Weights of a small mixture-of-experts language model, trained from scratch on English Wikipedia: 128 experts in each of 8 layers, 8170 steps.
Below are experts of layer 5 (counted from 0) of a mixture-of-experts language model. Rows are named router (the router's row for the expert), gate (a neuron's input weights, with its number), up (a neuron's input weights, with its number), down (a neuron's output weights, with its number) and show model dimensions 0-255. Each number is 128 + 24 x the weight over its row's rms, rounded and kept within 0 to 255. Numbers have three digits each.
After each expert's rows: "mostly gets" lists some tokens that are sent to it at least half of the time; "raises" lists some tokens whose logits its average output raises strongly, later layers aside. This comes from a sample of Wikipedia text that the model never trained on.

# expert 40
router:097100147153148148148138128136105097130130153101139165128108115105128173105147113104120150132164112093162118078099122161148090138129131154080142114147122121114121149109131162043092140121138085134148104118132109141157150117115098146104102076126138104130100113105114104145114096165106116126097112095119144154158126132138120119146149149127116114119114108161131104111105115142097121119080131135131132127146116105086159171117168156144126149108127116098090175159108128148104112159169111156132083084082108121132138115118174159129160148105113160094144123145128134125162149139102148137120173122146123132106105140096169131092113149137130123141171086140097171103172148125107151161126109096159186137088132133072116125104112125127101130141099111149147153095131120156133178107147121
gate0:156112159128114120126168093096098150086158127183116095115081127097144132133162138141152139109136142124141106164096125102116093091117148144154124107096101107193106102169088120145131108139144129150142140101110113125111141141113187143113129126102143114139120133145124163106120125119128133128134132078155091173128098124072125121168145148170135149139126123115115130116172147128128096118138159162112126182124147116137136139147154133085119150133122119138087102146144079143197108146126139138105108100105108136130104089151131123101122124115122119172144136101136122165117101087113135133186157120130087157136092149142136095104114102137130119117116119185153130126087100103090120154092131086185133140098178141086141126129169125099131140123110110121177093129143152118129132116151113
up0:155154100119120121138190112144134112107123154080096092099121146117117107120129161139162121127129152136103115145108165102111138073108091120116125087138130153184179093128165134135154127132129158085112149115131127134122124122089165113133100164112095138077097130140168178128112155151100118105133117102151153161103136089117143135119147154140137115130145145085129169151118168102142120140138139162085112122122129110116154162133138115147153084125087103113162088120134099069087129100133108080166146150101089116135121097133118115138113127114128177132161122127144086153118137147145105136155111142089101103133127124150149112115127134130118127094124172116100087094101133125130133177154128131148104135134158121155150124168130122177127153097048138125155112103128126112161119120117145
down0:067119089112123109143138136107116156122124160135093111158129134133160164147133107154136110105155146096143122126131104105089106105113156098144139077106118123121109144149103156157095122143126145124104159121113088115158145108114153103093134118115135140109164115119114158111145131131149153090095119132134099133144095105115123137174137131122143112179125135167101154171103112133125149111148122129123107111134157160047134081155094119129114197131177116114126182137144106160151113144107129103097084090134110169133121121138140119070144104138147148157128106177129151134117120101153166136124117115096116125094160164099154088126136104126174124133111099113137163131157115120105133162158146076133125097086151127089116112100133090141138145133130149094100122078127168128129089143127140
mostly gets: "\".", ", but", "er.", "ation.", "ing.", " but"
raises: "\n", "\n\n", " In"

# expert 75
router:122130120133106150136108107156134140080138136126164150173125108131122114121167136131137192103123102090104151157109084119143137107146106090154175100146114161151133117166083187121148130139145095109116124116128153181152118120152111174113142136141076140155097145149131133121131190104129104129146133100159140163104144120101163124066135118141168124077098128102124078156122082105107147118132145142122084177102116122110128129116147111158151140164109125124129124151148111102110105103105135154134137153135135130146121132156138147114119139162138111150106089162160127168111091126141132178127144161155100125098119108150141143126075131099138111150102153125138088078090144162142123129144124147092100149116080120163136107148139142148145130108140144149130125116104162098142109173160114
gate0:088135158202099099170127110116144175113094053126107167102147125091151159090124140127141122140140085103114095159131135139139156158074136116090158137111127112109149109127123120091127104130087144138193151126119143146133159101113138121135117133091186156101122121138099091144106199104102112124094138137161137142143126118118140153123145108110143117116114109134177107093150195156134131133142134140140194114115107153137109135095118135157130121147140107109142150105076143144135132085140118111144154128118131134122123146063129110147155128135145136142141108144139149163087125093089138116110130167173119092157126100111149146131122114121120112131140122118118138105114159167122130107140128141133127132177144117113136112135156105092131150170108136129148090162107109111120123140081120
up0:092107137127149186105083133098138115158121171103138116138153144120124134138135102132117122144141109097181136131170163118104148142118071161122129152104113118119130168102158144134139091141107131129114110131165151143111107135107100112168129121139123105168104133152148135133144163169107148126124070121092146117123115121158103145131082176154128113154140142160153153097120126109176148104091164104091187126115106152139111143140159143117108139111130130113110130179124145163116152123111138094103126115112091117106161096112157114153064107153084116162146109102139146135146147140147124112169182112144098155143126148120157132120152092110150083157106121125161135158136154181137127096132129159109092104119123077094094136163115118099115143104110148097140125154120124159139151147104098
down0:141134099107112138127129114136164128129175152108166101130111144163117099139122123078141103083126118127150133131147172152126165106184128141135167132166133133110198115121133081121106149084125103076122100119178156125139131090068146104106122105146093123117157114123129160106109131149129144180152148129165159113113136149127162106128110121126081110121151100166160153106137103100121120106159115131114119131121141136089130107105108105145143108131107087148137126135138151119131102111128117168139166148126105132147113128166112095157130131146154182074128122104106146109136113136153142103112091129160117118100162100101147134135099097104105143174151114118088142125102139074124157087123107144183125092136077148144119118124155133131082097107145115142161157126139132176145133151110133
mostly gets: " them", " instead", "X", " rest", "ropri", " version"
raises: ".", "es", "room", "ch"

# expert 67
router:086146131135094144142124110125162119112106098153142098167167169111157094107149128080176130136152088128106162162140128185148133129155090133173112120121126144174156170125117147132134125120115145113131091123163113130138112117159136113121126130115108144165108146153115112090144091099130091108156098151145116168099134134130158146148157134097129127094097133139138106130102116114127121157119145139102091081139111156123101096123068123173103106147115123130139077130092147099171094107141130159174118126138157157123112103142127125129116116128162108118149148155157156105173134093148109133136159116099100139147110127107143094153108155142147139129160154110117102154092107160075163134122136168119110112157139158157132120146172130111126085135106109156159125131165121122150106195081135
gate0:104161105122122108127157100167144145143129106124176123161121115145178146142144099126120183115139137174124183186159154186122101125123143146142126102123123128125098150156140065130113165163098119106099140077094154126147090173126105108105142133139077157149124123159098121120116139138137110088100128135189134082098136132119098096107148131160155146121148093121139105132159171148088148119125093130131117109127135130139156119129165140117089115139107095137143084117112111141110114113138112145107130119113133150113126099129139107108150156135119115179076144139143134116120136142119153122126143091146151127124126120146117106125106108137143163129092149110146100092152109141169141116167109164171151145130081138150112129098139145141101141117127125109076148163153112107131200126144175
up0:139148071142116125131150137128151140124116178120158146127163099164162150098124162111139149115141138159092143157144155093127093124118110146086137096152110139161134111182133111113117125119161181168098120073106130111087153149091149094137151120114127132179135113114177124126114128104117118117176138112159132102101114141113144105116136121132138146152088099137110102148135101173147167087170129132146136125079119162128094110129150149129142135132111135167117114102112130141096088106107116150082122143096143124157122127116121127115171100105152153113166111120094124124125114100110104119153121099163138140122125123143137147116073083127119122146131109032116076109134158114151098123184087104137130136140101126136160146105127127125146096109136145113148145173092109131094128112126126
down0:176105161115138167142139136131114109158095138108158143134143114150130146115128148131144152087150165124144161124140109116118136098100174135134086122152123139148108173110109120121126108117123101149160110124121127124154123078094125091110126110154131181119135138108098129119157116106172075139084136125115166148113121114049103122131126110185129152132138141121153130128123149087118110142158121106144157175107160161152100156103149113160124133106175105122136136107140143155109132141118147112129105117108117143117117107123113129101151117139126135135142138143133093125089127168167175205145134145123115137105110112185138067062079153072135110106156105139092138111153119100128156119130135137113162163123134153153110167121122111128175143133116144132103140162136127156140090099152165
mostly gets: " Univers", " Nor", " few", " You", " occas", " Week"
raises: "-", ".", ", ", "d", "el", ":"

# expert 50
router:095132128083114121156150095129162153103108110148124132145159135134103125076122125141156129123111132078149135149107122168135141103152103145158102112155100127113118132160145165167157135161121161080127079102144114163144124103140149138120124118098113139108153162146090152139115134124161138128167147134133086155114161176116162082138117138122119093121099121168115118161116113086123143166150160128126113119153115093098133149117113106133085123124125094124139143138149121121127128097115144153141158151129156123152082099105105114123125108119152084117124119166182154140165067119171093156116135127130077121109117126143101124132146096106170120135101141153112157091123114105129103108157155172094076082152132162167156107121132129157107099159123105175115123124124164138183105134123155
gate0:107125149156139116138114155150159130166095111128130087117122158126113108084129114084127163161163105141128104137126101133132141165137117122159136110105126153122129129121123106124081130169112124130136163152136112144164097141192102133140159136128136136086116153104154097074087093137151116095142110148146168129142126111133137108132160180125137134111137158123130123100138139130111184097116100087130133109120167108098161098182124091125123113101160113109124142129188163135093116112108122096121119163125138116135126168178122142128132104117128134178167159167124148136159141140085163107156169148146148155139156128098142153153121105111117131154160083147111101098127166145121086119113131136136179131089141144130101156123104123115137171124139096094187133120156141111168097099105109
up0:109080148135122104135137109149120153130180133125094116156101138085116135159162082117174165131168119143116083141119125151131182109169097134093164116131126126158135139115143113121139079111141153139137114180154119117133121107106159159091118102163117088101105130124139122164134131119128121146117079153111182122142142124098116134141111112113119115130093133102149115188180149103129177133139134108108131143134101170119131169114167178147150136087135138081141149081090118090137121114114111109126133092154115116129124105123182124170121114164166156135118094073126149115136120178165159078135138141123132107132092140121124139069148132146103113090123097094135142104123130125125136107155108129083106159122118111125133141108109141127130177131143129094130121102140146118112123124106096
down0:125162147132116094138135097110140125153134132139165122114147105107137190127102108099096124134128102140134075125120067146159142099127120112128107125100117124139168143133118166142114093115157137164137102127137149131103137101094124125118162161121112130119133133081139132141144068149130122094115108158070104103127128161106156137134100139107127095136130160083119147106129123160142148094108146119154119183128093106149119129127159159161130156145119085151145131140153105096124118094159141128143124152132127154086092114102131111140074113124090137149088071089169147128140111087121115096156130142094145157164114169120137070151137098132149114111111113169142157080136112151078133124094178129156152155080113119139097131116134111125105138129146146134175147121096130149108150168130144
mostly gets: " Taylor", " Chap", " they were", " Roberts", " Press", " Pap"
raises: "red", "ation of the", "\")", "ation of"

# expert 74
router:137137162126169150135121118144161118083160107114098148106128170118097155110116155143146149148133094117153115147142109161139114118162112172124150077129140149122111124121128138137158135141122143103173121113130127123149156132144141146089147160099143097087120142105158118121127121168136128140106175118132162126114097131107184142152135118118100146184111145112068137139121141122159142117165124144132148115068147129154135104119090122126147115147152131198139121078117114153093178127137106076146148125097164101114113148179124128090119104113129128104129146124121131090110135109111125114088171110164164155115100167085128097135143130082145105112173134101111136088108114113082112133143135088116169121137111118092167117126121139143150140125143130147147156141099100147052126127160135
gate0:139084163132155114152137152109129145104098146137134124170143125153135171118148172146124161117139160158107132109160113147118171151157110152114110133113134157116121102104127110101123104137157132145120164114108147132120177134139147161126115142120124117165130104117118154168142115155095151133128128095129161146089165114136128080131202113083118130115102161134123118106163092115123123092172115099123138078119123160112135126106140122140127115095147118151135155137090137145095127105138110074142121148131150159131155138117122128101122129102122143126104085155089163148141117112129188150157116102105089132122168085103122162175212164106098116154170161132167154126123159113111079118134134126126098142152109076130149137162175137091157106123157122116135123093124096125123131116117121
up0:121116121136177153091128110100099132134103178127090102172113122137120143097175146128128092136139161100180114131182089158118137151094103142083096137086112140125110079114147109093113103129105104134128149133080143118132169173118148102135146101118092133124120148120122151164169105131148154127156107119122115162117109166123114112132148118129097156120161189100190109079122124134112157113125129128135126133150130138137115114125106116128154121121164121161149119120072173167141135143159081084137096141146131196135127122118112093102117135107132156127100065119120131122155156143136152125141112114138102125116126096123123084142139155132117112156131168150171140117129125110095120122145125105136109165129099110126147144148197146117121083123103142094125137095131109155094105131134129
down0:143144079129130157124162104125109127132103168171183158132169138116131100096154166176068126155121181098116140121151132130128167151146186129123166159147141160144121159172122147092108133111116102139122133097148122128104199173139144125103111136117116160141113143119113099082148141118138125108102165117129134141132098169167103123098094115094137139116139159141138134100183132148099106111114178121118123106143131097150166121148176102169124093118151104158106124132135127180111154168142092124148153136122143119123135110106124138104146139104136091126121112175111154111147123137175138157164114104119143103107120127160134155105152138159147142104104130094060124106148164117116120142135151092150135134138122116121110121113117139090105133090149120161105154114144093121125136110140148
mostly gets: " in ", " In ", " (born ", " June ", "In ", " July "
raises: "1", "2", ",", "8", "\n", "4"

# expert 28
router:088092143126123152123162118144162159169119149088142098121126125117129093114127151132131116156142113121101165111139177154118151106127138091070177141153107112110111158157106092151148132113162144148142104128127127173094090085053141111117170074101133124158114149153094153128117160121172096107159142187157114155156156105127117114097107121130133114160116129159179093125128137112135122097136136159147145157146157141097142104116156095112101162151138142113123169118157129156143130120106138108136118141101127108072127123111138128115132148119122107099112171138142149104169114165128118118162125141107141129154152113125097120127171107157135115119133141170127163116123151129163105091175127134156180112170125128119114121138108123081120069133096110145111152112134123103118133155135153
gate0:130109093089142123143167144148132123157126110136130092098098081118084162177126141127107123128159104181113160132144151109193087123111122096128171128118160106158123139096116098115128138109100122124142134118129145115144167102111109097125147148133098123114134127136152144152126152082139100112129146118183123113135155155151110116117126098103160100163131101128138118108153130139114140112122122154149099168162161141210131139101119121131141161102116093115114171162117105127152111132147148128133170173182135168127140155133142164143134140125141103138124189149104104139099102123141095131109116113164133128158112129140133158084090132082117153084104140139134139155117093130168127135158106149115171083121100148142143143179124101097112110146112152140111163138162173110131108163104128
up0:106138161140113100102116131117143107117145127180111121126136127143167079127146105165144089113125140083117108090145104101090132110168112140116116089129097127077119130161129136160144144097163137133086110123151081132123130104151183119101135108173141155129131115156112110088113091168124151130113136148128112153096104158094136165131133090144093138088118161120167133160126142115128111147127135142092118132116129130083161129181125108133118112145137134140149108120152131106127109129143059162116116123124162128132115142171162109143138115122141146074135124125138142129137144173071131106162105167063144156128114142160101109157143115132123087141137147163111137053147128109127111147103137139162051163106139118110123136125127109120114134106139110150138098115109101102143154103145094
down0:173117114135149153115115133122135116120084149154102169152099150146162121111130097139131097153118142109142134113149192142123129128170155099142110102116090172080155120113165088109132130137152142115124167144128145167108125126169108131098070123164152121121133096139101154100127125141106142122099139127156144093097109081084074115126118091081150138119186132151096089111105151157141132174092147128154136097150122131084163135124144097130109095106103121141151118103123114117137125116111162103132154102129169132136121130132132153118130181122141132107102142103146113111141141174136135134145145083149085107139147091121127121140124120122121139118134162103147105131146121164145177084128103088133111130141131112121109113139146141175112193180124130133091159087108160127101136152104096
mostly gets: "″N ", "°N ", " rec", " abs", " \"s", "q mi ("
raises: "-", ",", " and"

# expert 46
router:101131163086121128154157074118160158102106101151140137138163123114102125097127131147150133139116122088133131153099083180123129098158100136169101119139108128135123134156130162174181113158129148078125097119125108162146122107128142137106125126098094152115140163141079150147110151102146126104148165124111070163103164159144176096147110133111131093091108119159138120152094117084123150160142138141111105093164137092099127140126120088135074132139125099131142143136132126132154133098112144155164134145125156132142103086110124138113099094140166098111148132153185162122157100140156091165120110125159094126109101116157105124143131112118168125154107159136100135099115121083122140119151125159110096103148129164158169137139155105171123089152120101156118140128111141130173133135125151
gate0:175141135118110103131104103127132159143119123130151171129106103126118109113083118187173101121094126126149084175174116142176140123118101125152162120132130129138115111146163093108116109101158158149097124125087151145136067107152165106087107133122121113129146108105113130134138164155120121144084122132189101144132146122149118144076125103132124131138148100131081125108090138134110114148158116123140101145157131130157109147128096151106140121144092162181174160086127106127137167139133111141136088095129094120104121155108117116159136134133107124151112129138108084107127085163106073161146117096136128116135129121086102086113116107119051110135093160125154148128122141128145143081104149127166142127138139124114154109158115120151110146101175140140138127145081129149151140170108141
up0:139137141140146129124096127135158124152167083135092129150099130116152146116118085114138085159148123121157100127102111166124149113160099125163125122128101148153127105178151093119120104086184138130054089133112118121110100121131161103138114081101144156130120088087121068169135154133117102134081074102161094139113107123150137156073149129099165110124083161132106146152139165121121152127154119132130083151123134160086144112182110102117129139137108205133114131095100113120178131154142134115131135105143091148106131112112101130118139105132122101142133120127141133144134134138082127129164108107133138122145155158117105083100148150114095149128122112121121136133117126167161113152108139162120114116184136124125073094162119148161121123158134147120121128110130129093148136155141118
down0:114145106112118092112143101114116146133109108146131137123119147113117122173112136114121162136115119118080107132128113138163139090094106153133147121117089105147104160144144109189111097105082164124129110146146126125109092114139114075052162113154100120108137121155134144120094085110170093105095120109138140108115085178120126170132116119134117127156140072144114126129148125157099072141127132150113109110157098145130126128112127093099137136130129156153109121111131130088137130095138110115136130123126117116085080090151104156086139154139128123129085082141117091103095130147147180097133070148073107123116138108154102133151144120119092127091118108177112107086118139111153110146097144154123133173091123123102138151151124104164104129072125134109150157154102130123122132103172144
mostly gets: " High School", " Cor", " Josh", " there", " Good", " Gre"
raises: "- • Total: ", " his", " his own", " the first"

# expert 14
router:106145131091112125152163090133163160092094121163141122147171142116117127100125122136153124135103120104134127165100112182128147098170092138160108111156101130113108138160120164155192131159131155090126099101140115168142119111140153134114127124102105148106154180153094139129115131111149129097163147134135090167123183155132172106148117126105133113099109124166114122152104126078129138171151143155117097102157137099106121131131119107144078147131118088131145134146127115111143124094112148145163150151136158131144098082116098122112101089119160086122144133153180162128170089109162099146114123123134090123111105123144093122145138102121160113144115134145101151100102115105105131114166127176097097072153138150154141123133141127163120087159124098172114132127109145136170111134132152
gate0:138136080157120154123123127145121147157114114133133160144102115165123096190153086115136147142150125112133090118130136132108133134122117135139162120112125137135128150087121112139108115094095148173180150110160171118114112085162126115107101121148130112178118164096046124135157116104127138108121149133152106182126113099134085154136127119098110120135118121151137100076118150169091153153132109109167127150170096154128166163068170134113116121107132116152100141120154132123115122145133141142145111079115146153116132170073108132116106138148151106129143134149090144147118123104152126105109143100118076104142084106116173129126141116122156116130113095119176157110109143164104158143122096156138149157084117129143119155101119149102135064135141102128143150127104111093089135121160119
up0:113119101130093071153120096140090099112198160135085122132092103099131101174081131122083124150092154127104087125126120169117156140137138141108116175103081145137144166120125165157136118123108137108098123135124117154151121104120124087124081117153129119140138117125135131150131120159142103129148110092111082121130092147142122151108162124149110147127144096094162143132155121116100175129135114147099117127161102129109155105097103140172107146151146111096078119060081107161125132135102136084123108140135148125104157095133133122149175104115151091157134139086133104126162140108139109112133102156098168147128098124149067157114116144090108112127092136142117113102121116147162117097129072156105111139128123157103125146116138104171090136122164101116118112126121104127130116114155120
down0:148136111131131121146113128147107128139147135120145133146101152154135116096099104150138111109092136086143137164143115125143143130129105126160176130121140159147135117164102114121087102207129137089132096102120102173157105122091185130127078122097111119092146112161142119165142155096100082127100138116141153167133141102116104059106138137155100133092123134108190113124146148129154086084117108138122115172126136118152165146125155161128129125149111104122173139160091114055113113121109104134129100072124087158131123127095138135158130151125150145114128129117145141134159167156140150121151161154145146107142138099123097111098093097105159173116164133138091140145176161119127115124098125165141102116102160088126105109115146109129141145113146138109113143119133169152135148146101118
mostly gets: " Wat", " Stev", " Min", " Sw", " Wal", "; -"
raises: "wards", "ct", "ş", "agon"

# expert 8
router:109142136076134113142170101122170147087086108135135142136149129096118144082132142146129156116087104104127129151128083156123141120145114156179114149120108131094106092170102136127175121163148165089144103113172131145142104119168123122111117130110112131094117137141113125088140167109144144113156155131133091109115126135137165119137127122143159101117105113161123116164104073126152126141145126114111112117169118125114129124117127124121064144101099100122142149179133137131136137090081168130138106164152141136166136078131111125119103088133121117129151142145177161113131089083162093148132112107138117139156083126132095109129090090117153136160109129202102115092119114113112149094137151185154101105124126143158153109153133114134127071101116077143125119141128146113141116122091143
gate0:137150137132121120099130149119152132120109100145136106112115125162150133148129119125146145149073151132139148134166171140133140169118125144144128145096142149113122096165100114153107103163130150133076170105138079136096093132146138119115132169167138100132149151116117070142173158124123145136145144160084111036136095160158141132119108159116153113135111087166152122164130074127138119128105123114159144127112118168117141126116172165125108076114112138106100130138120101130146124113129138120147074160129159128161155108117128120112083115157120140083126144122119125103106161070107115167112104178097134138180058163138138145108135126106119143152116110148142121151129074119147145110112097177162123118140146147115102152139085130107117128122117109132147117115084107116130148151123137
up0:125121120133163123097156136126148132142091118057116092162078110118099156108128163099101154094131126128139155121140119138120121122102145115125129118109121087063160136072168145133130142112142135147081150139090190132123143100151155176158111111099110137151117138073141114106133135120118114105097104132141095108092145121141123166154117143107120096130150150130131124116119108135155157093143113149094155106140137145148133147125134127125110073130140145094129098112137123184119091135124145135120127096105166142140145152165163108104141160112136157160133135124150126147174130114134137143096153153108151128067093106125119118069153126134121040133157140120111144124132133142144126094111131127149080108122080109118139174120110097136113139124127089114109136113162114093135112188135105
down0:172105139120141136168144114138120167109174125168153115125119091137155108124103179134138109111162148142108162090164153145143140127173092167109099152100089112130132124126104102108158117126155140146106114098144130133131143131104135136137128155108105122068138145151148109106151137150135099148156155145100136141108139127129140095126134132115124090149150116148127105131144100117127138146145168122145155089112159143103134146144094100067156098153103115126133108085135087073120114132096120083090178102115130112097142131141191179183171116166091131122170122130124133129155089131107113134152101149125126102177094102126149117096093109106120107082137141078143174139119120141115168122119162140137142117148107139121119112191123116108098146116118105169142139138107140131131152141140156
mostly gets: " Railway", " Motorsport", " Hard", " Rail", " Space", " Tele"
raises: "atus", "-like", "ious", "ified", "ized", "iate"

# expert 104
router:107139117111143109101156126133128155104145128139173084169144128103162115084114127130189103103158124136080132144142131155107090138150109126132080152124139156115102140106162128115135095125140083116126134113116116129151098117149138153155110129110105105122121099131144135098094118124101093125128099070121163141105128146168125151144147116107148136112108136112126099092106161130104112137168108147107163120112086123121156119144094128188084072105122172103145082096130129107137097100124102153072175098129125123143143135120108113113100142094127160121059086158129113111121118136128115143143169075107111131158136073105149104150147130095134119143153169143105088164110125141093156099108147118124108124121113141177127129100146116161156135119079108112131129103156135152131124139088130
gate0:128081166136114113119102090128145107143145118143115107105096211118161123140131141118135082135161123116094128126138184151124126131110127143176121138128088149126128123136115097130138090129118144134114098135119158130135158109127133156126084102136157106153128150161134128145114074120077144119135112132146175120135142106110095152110135165122170116133104111132131105122132133156050152133172103116162104125133123139115182058114134154122104126110102191092136131117122154171088079136135119095103112088140132123165152114107151184172184107126151150132094142146112137165177141156134116157124137161128139163109126145143143155135173157100116130118140107100116123135120149137130120109164131117136145139143122132150094103135085116136145150153113137132133096114153110143115133173123089
up0:095105183128098151123089081137128110112167099159118126109082176126145149116154163098115089151131139110070123142134120155152152111108133116212082133108107165118145125132127089111146112116134122133098079139109162137143144114146116172186109137096136142159128135143108113129092110117124151110123092083142144106120148110130100155125163143146150119146127142117134115126147106124093107112172116169140122113124120143132168086120118149126125136102114142117113118146078128166108071130115143141088103110136106145148160118133181130173177087144140150126135123143128151153136107121145110169152159131150129160083124127110143100141127132084124145142134138111118093173130142177107113164150135120139161125165134177157108117135116109150173124134104122154127086093142115119138113152130105
down0:090111137120105159120114105196151144100118098150119125106138120128081134127108158120132127104120136131150118124109101104187116107122133127143104120126123104137152163144111099127125113102106143128128102133137115100131132118122102139111122105095125180117120124070145157125121092113145141137146145155150103118189170149117102156123115123119168175100135116115150148123118119144108150138146086130137113143137154111149166135132128127151112132143120132080120146117158165127150133148110106135086095151165154131125122124096161168133099120075164134110186177141143087133064102149150075146110111176146093151098115164130148168119165165106162130118147110135112106125159098111149130159136122100156125067096164071156161078128157120135131150128133122115132094119127168152137113132089142
mostly gets: "ierre", "ndez", "dam", "aux", "ç", "ión"
raises: ",", ", ", " or ", " or", " to ", " and "

# expert 25
router:096146107124150139154143132134102108101105150114146154155116101100169125115161095096102150174121118108129099087107124155122129090156132156113121109151106113102139102093102156131155098147161120106101093099135099160134159116158121123110110106098109124100130136160123117153124111133129137107152128104169108151148155155167141107147134111118096154106110092165128093109139140104121116165157131134115105130162118103103132169121141150152131141082147136092114156162138151164138131112174144170104107106095150098124139101094139161156118158089153104138135127161155160084165099127088095122103139116155096145114112152083099142091151156142140120153154106087124166098154158105115153141103152176148167098139153138097155115119111108153118118162096087161159158089120150110146106093129124
gate0:126102099139146093144119139120141100170117129115131119131110086121184129143122149144118150127115145122120095153158140136172131112135101114116142131134120066161138145164086121115142144121120137130156094119145148136142126137100126114175096148085109148123166126144132137099119146083121070134142139108129086115181122116122135103129112133088155162104101143093160136149149149134097124123114155136181092103164157115129174109201117128159130135172154139162115103097165130110155140103172157110142112135128163129102143128139139114127123152105093138105129143128151109130157114155095116135107088137119117141157156119160116062136110116160156114082125159124158163115128172127158100135143143140111132161145137062163161119109132107163138132117090114127121119161118112126183089110106085
up0:114124152150172149126120103170097181109127106136151166085120161132088114098072161127103171103178091154152139141095105134116153137123114151160124112125125147114145112123103137144125122143087133117131141147138138103128150110171092135108149155133101088134122113102109173109130071099168131103124152125153146169096122125129146103137112137143156148152087150156122130095071099132179157110152139117106125125131110138148118144121102124150142128097081106170156156159116104135124084116127100166136110104156110124122107132113114154102163124092131099165158132152119116117052151127137151128119186089125109109070120121104105166150128156117123132126119137132106109156116116133085137148131126106169141161131106108144140147134111130089106067112154143141164129153116122110126119132098141
down0:121133122115141091124133123094135100140126149136107134168120140128153132170139133147160136087155115136102074163155104150134133113117100167148116116108120126136122149176097086089155151143115141138113123120144134185160142140087093120102106142139118147148133106094138170122103146117117115161129113160101094151120125125124121073129116119095130154142110084163120127090117131124151152146140110122135139164158122124183116124171144090144160121132079129099150119095164085104135140144120176150142129115126148147113152096159096147151123153127112129173132147107127081115100140219126130112098142120150081155126122107090112100125125084134106131133133145133120146151105126174099169101146108115104149192163154113148125131143147101151151140110132091103144113170162157115147149089104129
mostly gets: ".", ").", "s.", "\".", "er.", "a."
raises: "\n\n", "\n", " The", "-", " In", " "

# expert 73
router:137149142146135120110118110190144135149101115125104120075130117112111139119083143068128142112130114141164162150110156140103096103156143133119145137154131145111121158156139118140139139120125112107155105120130152138152101106114102110124139156105155120113152138146123164154138121160109142106145134125154115171134138072123123105141129137103081175121108183157116099153142111108120128106152163138100133180125131159159147098117167113145172160170126152106130155109115093118162157131095115085134116131098095118095145105135099127117154086137151126071101156138160135126080111099080122131096098125167135173137133090145117106185134106107128112123160154158111159152137080116104101163146131107154180107152126138095148121126134156127167103182117134157112120135107151143087105117152137
gate0:116136137119120105162148098135138112134139131164097118148094148145090107112113120110158142128168120143122132144150129113122090136094125119121129129100120166182128105121120109110145166119102121132156131142113108136154116113121178159117095148095167074142142133160185146101105086121103172112063097100117110170116114116147086135202146116141122117089138131129106128152129146138126132151158102161135096113145101143148129110158147151123159152157124105096095129119088139116098133148180132119097149125120117094121085140162130131123171125149165169128138146148085136116085118216103144143130130112132109124087137077094150103123133154126105120135159122131131162132149150119145111142132122064145108154107120178133156128124138100105124139143121109127149103155133139162097142085124108
up0:125113104140150116092120167125119152104119100079152087117154119110130128116133112142099152103147116140151131096115139159126148133134142162149089153169151118088131119125143122152097110144163096128116106114146156118102129143105089122133129131129112153132111116098132077161101154144123106145180118152118168081132113172099145135110115131138112129108121138094164154123120094130099081127096138130121176162105112119139168166117130135104095073072118164114120132104182146141126119108080133155158106122129116167142160081125157154108121118112093115122108102122179120147164138097114140081124121188108155129151128182163119150112114117122159122130114112136086125152113123151108132180105127189122117115139142083137113117130148125129126167128152134116129180107109134132150153193141137
down0:167140116131148150114129164094142086096109134111112129130123124173092138147099158114136108123147108153157107138169114154140114109136122116110153100099128153165116127115164088103171179119117125153131169163118113165108173129123096108141101120128093145160152150088139129121125101133092135144095087107130139106141121141102137144093107122128101112135132109174145116142108113148112132126145082138086134160135167148149113148169119134167146103131109103125108070135122148140158152097162154168169097106086113158092104140189113079142147113126163145157117122155148082093104105081155152106124109121122148137135127154102155121125143131178093159125197132124092119135118120092155144138123100128099132123135116142137163110142122107098123131082144072137148132151129133154126156132131100
mostly gets: ": ", ") | ", ", ", " (aged ", "″N ", "°N "
raises: "1", "2", "3", "5", "9", "4"